python train.py --experts_per_token=8 --lr_router=0.000415 --norm="rmsnorm" --tie_embeddings=false --beta1=0.9 --grad_clip=1.0
Below are experts of layer 10 (counted from 0) of a mixture-of-experts language model. Rows are named gate (a neuron's input weights, with its number), up (a neuron's input weights, with its number) and show model dimensions 56-111. Each number is 50 + 15 x the weight over its row's rms, rounded and kept within 0 to 99.
Before each expert's rows: a language model's description of what the expert responds to. This comes from a sample of Wikipedia text that the model never trained on.

# expert 16
It responds to: Words inside award categories, tournament names and results tables, such as Nominated, Best Actress, Women's Singles, Final.
gate0:69 51 71 51 57 45 39 78 43 50 52 49 44 51 33 33 50 37 37 50 48 20 30 70 21 34 54 48 77 60 15 33 24 36 29 50 40 66 55 64 36 36 75 69 44 38 45 48 24 51 55 38 53 34 70 75
up0:47 34 48 67 62 39 59 27 55 56 58 56 61 36 55 73 48 56 65 38 76 67 47 51 65 49 55 47 31 31 66 57 59 41 83 45 67 53 63 38 54 58 35 46 69 47 55 55 89 61 31 49 49 71 44 49

# expert 10
It responds to: Line-opening dashes and first names beginning entries in lists of people, such as - Jack, Mike, Theodore, Born.
gate0:77 19 60 82 48 32 23 76 48 66 98 54 49 48 51 48 34 41 42 60 55 68 31 38 64 51 55 61 55 30 63 36 54 54 29 85 52 74 51 65 32 55 39 52 62 75 60 48 55 52 48 46 52 60 64 48
up0:25 83 51 23 44 66 84 29 36 24 07 47 26 44 53 42 37 54 61 27 43 25 62 73 41 66 43 30 51 62 43 58 53 40 77 30 35 42 49 15 76 50 68 51 40 29 38 46 23 53 65 51 54 42 32 62

# expert 62
It responds to: Commas after introductory phrases or before clauses, and subordinators like where, when, that, because; also colons after "said".
gate0:58 18 27 58 39 24 43 60 50 47 54 65 00 52 70 61 53 63 53 53 69 57 28 61 73 76 39 31 49 64 58 21 44 67 54 60 56 35 45 24 44 39 51 24 79 60 63 44 28 34 67 38 51 49 52 44
up0:80 35 44 57 58 62 67 54 57 35 43 49 66 34 52 67 50 51 41 70 48 73 26 40 55 44 61 59 74 49 72 52 42 54 53 29 52 46 18 20 37 57 51 30 59 69 79 45 36 66 58 49 45 59 30 40

# expert 49
It responds to: First capital pieces of proper names, often at paragraph or sentence starts, such as Z, Pi, Br, Ma in Zainab, Upshaw, Xiaomi.
gate0:43 43 42 44 58 56 64 79 52 34 51 45 55 49 45 42 55 62 49 29 70 28 47 46 35 69 60 21 38 56 29 51 23 10 55 63 57 54 31 52 46 24 40 30 32 59 48 48 71 51 42 28 47 61 48 75
up0:50 74 56 46 46 59 54 61 60 15 49 55 60 56 57 73 62 62 41 32 48 25 34 44 30 68 60 39 44 34 32 45 47 18 52 51 47 50 23 71 33 51 53 25 22 49 63 32 55 34 50 39 36 67 62 71

# expert 32
It responds to: Sentence-final periods, commas, semicolons and paragraph breaks, plus concessive and causal conjunctions like while, but, although, because.
gate0:54 50 54 26 69 53 48 69 50 49 29 58 48 63 63 51 57 81 42 30 35 24 56 25 63 65 60 51 38 28 47 38 54 35 51 79 52 52 60 55 57 62 66 53 35 35 55 32 44 45 71 79 54 21 30 70
up0:57 47 63 66 49 69 45 33 72 64 65 53 48 41 46 56 39 53 60 34 41 60 44 61 57 55 46 55 69 41 67 61 60 38 51 53 53 26 39 47 19 55 38 60 53 79 62 51 76 55 37 50 51 52 53 45

# expert 29
It responds to: Word pieces beginning team or proper names after a city, like Red Wings, Braves, Warriors, and prefixes such as Super, Pro, anti.
gate0:46 35 50 15 48 53 62 59 59 85 63 51 49 69 41 49 31 48 61 20 26 57 63 88 54 36 52 57 66 52 47 47 63 42 60 61 59 72 51 49 48 44 36 48 58 43 62 48 33 48 41 50 58 42 55 50
up0:48 55 53 56 45 42 35 17 45 27 50 56 44 34 56 40 38 63 41 77 69 52 42 32 55 67 53 37 21 58 65 47 76 42 50 18 47 48 77 48 44 66 49 59 61 45 30 72 29 90 43 47 49 48 38 46

# expert 28
It responds to: Middle letter pieces inside proper names and rare words, such as Ja-gu-ar, Cha-uc-er, cu-ira-ssier, Ny-ck.
gate0:55 63 65 49 38 34 61 10 71 35 52 66 67 48 39 39 67 37 76 34 84 05 47 13 52 08 66 34 33 53 30 38 54 44 52 14 51 70 61 18 65 45 60 37 37 53 33 33 46 48 46 26 58 26 41 54
up0:37 65 56 49 50 39 34 68 32 55 44 40 52 44 58 44 54 60 33 58 17 82 37 84 41 52 22 64 48 59 62 39 69 34 31 74 45 49 45 71 37 54 57 53 60 52 49 39 69 71 48 51 47 51 28 37

# expert 60
It responds to: Sports and competition words and their word pieces in season and match reports, such as Championship, touchdown, Biggest home win, rebounds.
gate0:42 58 31 58 63 35 73 31 38 44 42 49 51 61 25 49 64 58 51 38 88 64 25 67 62 48 97 45 45 27 54 25 46 57 52 58 62 32 60 28 57 41 48 54 55 58 68 71 63 41 34 60 43 66 53 64
up0:48 65 35 46 59 47 57 42 61 49 64 45 64 62 76 58 18 34 36 41 62 46 48 28 70 15 72 45 53 70 44 72 37 52 47 39 59 81 51 81 79 41 52 45 23 74 53 54 72 55 18 39 58 40 35 59